Weights of a small mixture-of-experts language model, trained from scratch on English Wikipedia.
Size: width 128, vocabulary 2048, 45.9M parameters.
Below are experts of layer 3 (counted from 0) of a mixture-of-experts language model. Rows are named router (the router's row for the expert), gate (a neuron's input weights, with its number), up (a neuron's input weights, with its number), down (a neuron's output weights, with its number) and show model dimensions 0-127. Each number is 128 + 32 x the weight over its row's rms, rounded and kept within 0 to 255. Numbers have three digits each.
After each expert's rows: a language model's description of what the expert responds to; "gets" lists some tokens that make up at least twice as much of what it gets as of all text. This comes from a sample of Wikipedia text that the model never trained on. Tokens count by the router's weight.

# expert 0
router:141150186092084163171114103158091108108159109168137067078161158148158125151120166155149133139145218116150108105099119124149177131102121160134178179176136144154094142173065152175181091187157140113084147117090109127128131121117090125160166129106154098155137111167124090157197155090148116151163155150153125048129112131183107165141131116072119163086121174156144161147120155063174160104147
gate2:141189208090077113154090142117109104095173190074135098204085146147154109108113136140147114103105144160160203168075122152129120143090109171156176077150117105137122162093085094122088127153075129125141096129108134142126095131106080161169149092191100144175132164082082108153127139134155093127131159140088133122144109070151100116151098137096132136155094110155063165099102116074171128121064
up2:124132125110124120115163162114134119163162147120118111152091175115169107086090148137178151145127123145131144154039131095067154190119053177117142112176172197125114128084135157165092102173103165083154154113190131136123124059111118097128133155172107089148076128096042134113159178153135094062177145101082143162107138144124122145162161201130155144164160138077127138113153151113124152111111
down2:170082163122115161158170095141146165147198168124110098135057134182149146101080126124147160099136176171165147171111135092139135106113069175120121207142104091158091161095154113103156220140073135156103119150157083096168137057095191154138147095142103127085107106139138151146129131158085154092154075122091180110086126114162142137138131108094133150067151155120129127121164171112142169132106
Final pieces of surnames and place names, especially English ones, such as Chest-er, Chisn-all, -shire, -ton, -son, -ford, -ham.
gets: "y", "er", "son", "ell", "ard", "n"

# expert 60
router:155147174168104186123099092182104080114117115135113137150154127123097107117150094108101141164126130186167140178120140147037093116140118112084093152182066210131111140107123084142110140106123136130169117116090105101154063121134140148093140101076141145142110119096152144126185136168195132106173122110144100114107168154157061165152143182059106126077131206148164147139084140117152132184153
gate6:117098072076119156145091171114178080138124096139149086099080101120106061080147172136118106116151111121128145168182177164132151126143111124098106104111129093105115077182109162125113102104093121165214169146127133148176139163149080101133153163087123155171139181136112124149103138114188126062161101103130125161159212123066104119150119188140118105129099163120142173078087151106176111165096
up6:135141103177106142106139114116123153078127149130103123178086135177149171129138069205155107136092113118170086090157071064100120110116123134103108121154093143179107192116163121116108151138145121111123112117172144128050129121110179125174100122167103103126080083111138194145108089108110073142133121108158164147153098184162095118120121126099104125183187146075132056097134189211121096161125
down6:112188173171122142145133181112090152157143170073071135097096113135142147062132115105136156141120150121104133118161141128199164175105164119150133098120173189081117096133128113112074104206205082127107150135094173118092154119146143104103155184175130145075062150132113166134138142101120104035087100162084103111173137130168160156184154083152115116155136140115147133155098107116118142135157
The letter f pieces and accented vowels inside words and foreign names, as in gén-é-ral, Ólá-f-sdrápa, of-f-season, def-end-ing.
gets: "f", "é", "end", "el", "leg", "ff"

# expert 25
router:145125144121155126107109137186109081096154124148147117088123073145087075153165135088164073100156064087140150125133119069077163086117104121180118175106114142109123152114078097116154195133098100172146159103139163098137090166117066110118194091178153155130153110127141100151112156150138144118054127099122160132126132089134161131177149092068127076169055116164104157121143217143102114140115
gate0:148144169132130092065100198124144141105160117142162076140153139142120074125185110132094124144141072104101163100159124114113147128131126124129138066114142174135112175105123111150136105142133165215147098139148119106073114153105094119122103106069187137191040131103079168059053164105142100148177115122083163073123093126124094144121158123153126140104111169104104054154141099075143147140127
up0:114153148174125131082154184091174158140133160125165143164138103108091183070127122106137105086148092146129113105124169115113109151086171101155185136143167152102160200107060101152132088139136148219146093138117191139117087142154161145088104131087117110130146185063119109155128098053085142100112082185135106092129112124143106171214169155154154114147141129132138131148090121181138165144134
down0:131178042143167192128105130080156166139161098082079146110185075155121125063092137088157150136108163105162110149156178143098166139097144122057149156107140109141137115115095122093084124190147119208126155103162114133068135144147140170131112157107120082064135180088138102146150112140170135094090118124110130175151189112098108148130205124145139119099145154124098159063104107141148100125106
Vowel-final syllables in Spanish, Italian or Hebrew names of clubs, places and people, e.g. Cuen-ca, Napo-li, Macca-bi, Mar-ia.
gets: "li", "ca", "a", "o", "mi", "go"

# expert 27
router:129185107165080093104132100161148138133098070178142127106146135140159120101095129092122089106140159156149127091072151208068110140126105174091094127126133144146096130122117148093149134160161096117070171122125162177113152124194161083155091140087116178145196213102136139182106120114111050083170087134174073082138182100163119108143099126142111151130098155155132143117164099148135085115155
gate2:130187160160114123162155148145167101151154182112176134132108119089154097156111106073148098087083153154108130087105131220113155155171090127100079119132176102137092075149071045182141188088154099155142199129171117134147108128150121152149123110121109155153097148126165104124190149164114088128161161102076120146152090127187144104079137101068115144114126150167153108158109159077109094136128
up2:108065106174106138125089143093175146097170153143119126142112082152097157173155174181100184124056153080130083096143111125101099161134180176131113132068165092144086114148123193092105076091139193146098127102129117109117112148128129154086210149114149133094163105113140095114152141114102142091105139163150146117126167145129127120098108116159087182034149089191101129081136120158104085134153
down2:156119149156172088112146177109114182149151126129184132086151133116195170118149117145171117127171165203132127149136125168196139099116084153112135108182125120107134154147170158097157150128118122169102070137163162154179220111129079105172124096055089139138155106141170170158125130144083152091080145153155074136112121086158078164127107133145173157144136168170128131094190100122158085143156
Inner syllables of longer words, common in taxonomy and geography infoboxes, such as Coor-d-inates, proth-or-ax, amalg-am-ation, ar-bor-escens, st-and.
gets: "or", "and", "um", "d", "ll", "bor"

# expert 61
router:102145130117128103140150153143155191157119166106088157123136123163152069106119157129070111167107181131154137145153099134125103163084176127138146090142178162114159179164122158066094101122096091162179169180160120156125164137117096110079098152191152131141086190097085147106156153135168163208169155119159143133182127096108103151114113121182197152094107154077077131133156083114132175140087
gate3:139120168168104089185151154095141196065161185136137163127094157079141151106097142104103193075160140176153126140138116119121155123138164129130157139150092076144090153155135031158126093128130093174142132061086087136119121132112157157111072148116153149156140112087179166134128118141142112127135161137136110110136157137191114136148140150003142126128151118175137090150116115173154081185121
up3:116147121164087123188171152168112094105127186130062138120088146163120155119097108134153172136135111138186158141146145091173166134109155121133132132039135092119056143116144120134170170065098109151081166135141139117148168141152139088161124167146109095092104137124168149183116102164154099143084143085183160150114162176140143139148191150085139147114075167181133134089147203200127129174113
down3:169087071141127112087143180158134206156091126110070136121121216130147124100129151053134110189170113103128126162111119125108160140152065102157153137100131123096162114116134108122148121076120121162072118137132116149117064113174137107133108117210136089069115142188123095098140127116099091058086142120140161152089143230128144141074143105122143144115117142116155129097150159161119192117140
Function words opening clauses, chiefly that after verbs like suggests or admits, plus which, where, it, his, their.
gets: " that", " which", " his", " this", " he", " it"

# expert 26
router:151132179139087150158100132167092094141160141105095116090090172131143099099125136132067118136158137117105122149156177153098142110110079113126118194169186145097183133147109067189079125129081119189093148121097165119113144186100089144136125156168132100193137147169146116087139127151153160124095145105096069085097162146155074191092135206091080126169092129116167179119114159114126099130170
gate0:080101104127161141094112128160131128114090156138137112085128073100100167099104154166159144124160168162064171129170167094110199189096113097119159161097137134142142172078161168159121116138126140137114169138123179096158072118124126173126181119175128195187177140138112168106135098193148140113056145080153168101138147149146173140137184173149172133142123069122122123114160098083176099098153
up0:115092169135126109121155160118142127104153130121122164171185071140108120118125098157125109143155124108182118126112136062109124159162123159098058136126129155098153143179211079226149129086175133164170105121127141123140092083152095113140123156125141123109128074125100106167138113145164110129179120146081059118100092101086069125147101046124121141169074121192138110131137133041152173102123
down0:102112138131147085111094102087143171168173112108118112125095083077132098117094105125130121149079104180114145119160135102112124090200147133172149130188167124168137082164187149080133206151110096115113168090104160153081139191133109117123112109081096130121085165131101096155096159139131082158085112184136173111158119106188075113142129092164125089173048104097142143162168173135096149140082
Accented or special letters and endings inside Slavic, Czech, Romanian, Turkish or Spanish names, e.g. Jiř-í, Machá-č, Filipes-cu, Jim-é-nez.
gets: "á", "í", "n", "é", "j", "ó"

# expert 59
router:136164087151108127107110107106144188084103137129146105092129157117106102187103106084112140118114089177087121135106111125105155075074107154103069185103126077209076189115092106125107114169147116100170105163103135132159078136161162180098137183112094093132208137136070117099122109134149123133141165146115161100130173144145159166143118169087145152156115130089129158107050180092119127173069
gate2:139121109124141145178103153132150062078097173165114142083114109090094101108064175140132097088157171147135178163127095099177109115092098161115097079196097197121179111122114096103124147178140152121118077197102118161140122092110158147099133089142087163082171103122124117142099116130119114118100128076141028149110142118129135131111067129145177138133128118088153089168198110138119136196140
up2:113177131117095153156123133133101144125095068093094121101170094103198104104090178111126126083162223163130176140172146111063159146110159155068160056204146116116099099159111083140132132140125134109151127120118082182132125100144116126123140119173131127067158113134069218151138067137174149146144161135136137185170131137101135149093139147112138154152117130096168117167140154150136084177158
down2:129127075126112128107085086111142119164151113112137133113177139119122093155097137153093096220124121138079174127107109105115155139073102163129141146094109127109049110136129147112141109088098100098145154169110139200115072158153124100086122117092140105151195153099144171171044128132113093128171147103113168140108166107085133191200083168102112103063088113128123177168180176119146125084138
The suffixes ic, ian, ist and ical in adjectives and derived words, as in atomic, municipal, Medicine, deltaic, Christians.
gets: "ic", "tic", "ian", "ist", "ric", "ical"

# expert 40
router:115151151164100197105130099055131107166094162107160128115078139128106153114142108132136155159104130095173092106125115133130120121196051062089140098129061163165138070154165123109098135155116116117071063099071115120166150125164158142191135172068111123205090114125122151142196161132107075107071116107146127116089147075179106153153126161166089118134113130082129118135131153127121122102150
gate0:120078128114082128173139147120167091133067058147105130140128160144097154105123151112079134142148096107133066146106104155081142109138133120106111090127083126103108100112156123114081146079194131151078139077096237134047106172097173123123168048134149091105149117147120082100151126165149114083084138059139153122106179167111139161121063140144109132187126116139098133154140125173137134101150
up0:191162152120137102135113130124083155196163192146186141134153145129103098125130191181069142100099106119116207139143141161146110089179079112106099157192180125085155099097128067104140157099149134136157155094137090142173116058141160110147169149123192117118125123132107131128096122143136174177101158091159174151146138067122113073153098125099115138187064108153121084105125133141107094159153
down0:118177118086139153191105182155060217175120151120137172053146155178143122168145116173110090131111207109071142147120117158127100139140131148093124101134124097099163170122138103097154133146202133160084137121120092126134156132116123131070126133086137183097141066115082131048109129143132079169094141113156176131111141159082164126131088125117085147105149094124177164183126163139133113149149
Final pieces completing words, especially in music and sports text, such as fol-k, ro-ck, y-ard-s, st-age, air-port.
gets: "r", "k", "ar", "line", "ck", "age"

# expert 18
router:149222103148132173105065154074144133101094146137113075095141152132097108128098155118156187137140066126114100134082132157121196117109101196088080198155092110210088180119119125144091117120129109111136114158116107147131110177120133185092091181145071123094151104155088092148118109123123145123146161125110152112125170175152148155115094121083153167126150086108145136121084158080134110111054
gate2:147154081180130090112127109154130162139140140119092145150123140123077137133116149125102095103138126103201124171151200162099126111140068121078103122091102131102156197146177154089123119162116124090155133051153171137099074152139112165159109117113097118121101114148217151056112132134191133140159063175133153079167068096133157164123217111146169148118104137160160124090111135150090133111152
up2:126133106110113135124143123132152093118095120108151080148193122177092136105094162133152168158051111098224089156089144105156155097062098108055125131127104140118137142186088127065113110172108120122192186150172160087141146145180163150135183113096183100120093136101120180102204145107124130144148127094093154176117109152106124125103111114137080134132077183105103106094160075129113142147134
down2:178111127114133158070133178114114158080170101199097161168162114121105190158133029095123136114166128124098155084164117135146124142193164128145149136155146120196098165088108140126152132108136138167127097086191113125132154115107126197100157158127138145121118091169072120153141186114087148203140102168151138190130095132136160150109141100095133093066169107119149100132118088163128134177176
Pieces like ic, ical, ian, ological inside scholarly or ethnic words, such as astrophys-ic-s, melod-ic, top-ic-s, Musli-m.
gets: "ic", "an", "on", "ian", "ph", "ed"

# expert 41
router:131173155128140141125073170162124092152188097115081143125146098157163134148126112091097119113118158137162157112089188159093181125131066151113120185125190217100143122137130124147091113166127174132090096111082182125099137116115104123146113115130165134202188144090154084094119164146154149113104095144127109071176092124138106192066131214095110094115120111092169131096143135081143116125175
gate2:070152131145118118146103118137189132098091092113127176123170143099157121137141063172146116132110131140190139115127107085143115168092117106175146180165074125166142116166160139102100151100124102101181120179105121127159141127117125123158156146134086201091110141035056086091174202118134088107164149139137127141211124130118146126122103159153112127120122100103125102101044113098087092167188
up2:152147066075179083178083109078114125210107149106088095152129132159181116116112119175078147161142122110086168118105183118096114081110122130112149136084135091127085128140117139139081175155097124178188088180128146079117105119139125180139114077102145066185144132157134118126171100133140129130185086114160132158140115153058084118153187160126124091108153097187141169153135174171116134118120
down2:105055123093173178124163134140127112210148184153132135098139220179139146126170129153156127144158163108108111163146163160106120118115064109138118115180106183171079064128169122094116166169108172145144168145127113118176145115148054071136126163152129183113126094107168095119140137073132111129116140132057142118172175118131138127071178063134172125110132138131138117124157127118146148181106
Letters like j, g, z, wi and be inside Slavic, Chinese and other names, as in Mihajlović, Beijing, Šmarje, Elizabeth.
gets: "j", "ang", "g", "wi", "we", "z"

# expert 48
router:093118065117126159109105083113174101168132161093118154172085077096123089110091172154115143101153189159113168186175119173127108164162162160119095150097152169101177163132143174094138185128129129167145199083159095096050075122115117172124103126186095125151094117111105134113140095067161179153116166110149121142145095101143120112158129112175172139108176177118114109110085100161108121126083
gate5:151141136074063135149140104131173091088182123151127110158097147140120133162111126132127142131121111195086148143137087123054170135093141135194146145123135187069055181133133149114126108144083085049097169095142138091034157111097113188088132083125173101097140117115191116211098134085111106151148129134142199122134143101107118116088143113109110108131116164102106155108134158130144133099114
up5:099178118161110145097162102151108188146131164169120118159142111162127153115098132092143121156143108122183153122116148098120128112113169110080135087040138062148154093110123151138132114107130092133070087112113071092096123156156156123195089146188108139223173128149079078162043070134130122103101142105071117157146136118144174160143102141138127087150068106141172083107124170088149127146135
down5:098108093115116171092149110153124101124157140140163071143133154096158173080102165155129130165138193095142105158116116084087205103150101085111145120106132112152199118188122185154090119164119096127107090143118138095154131172126125187131083139072152112149038102188076111082100152128131092128133078107080140132150080101102132179105073151072151141108089159108121189135171103112142121140144
Adverbs and degree words, especially -ly endings, plus more, most, very, well, only, not, be, as in predominantly, very much.
gets: "ly", " be", " first", " not", " more", "ally"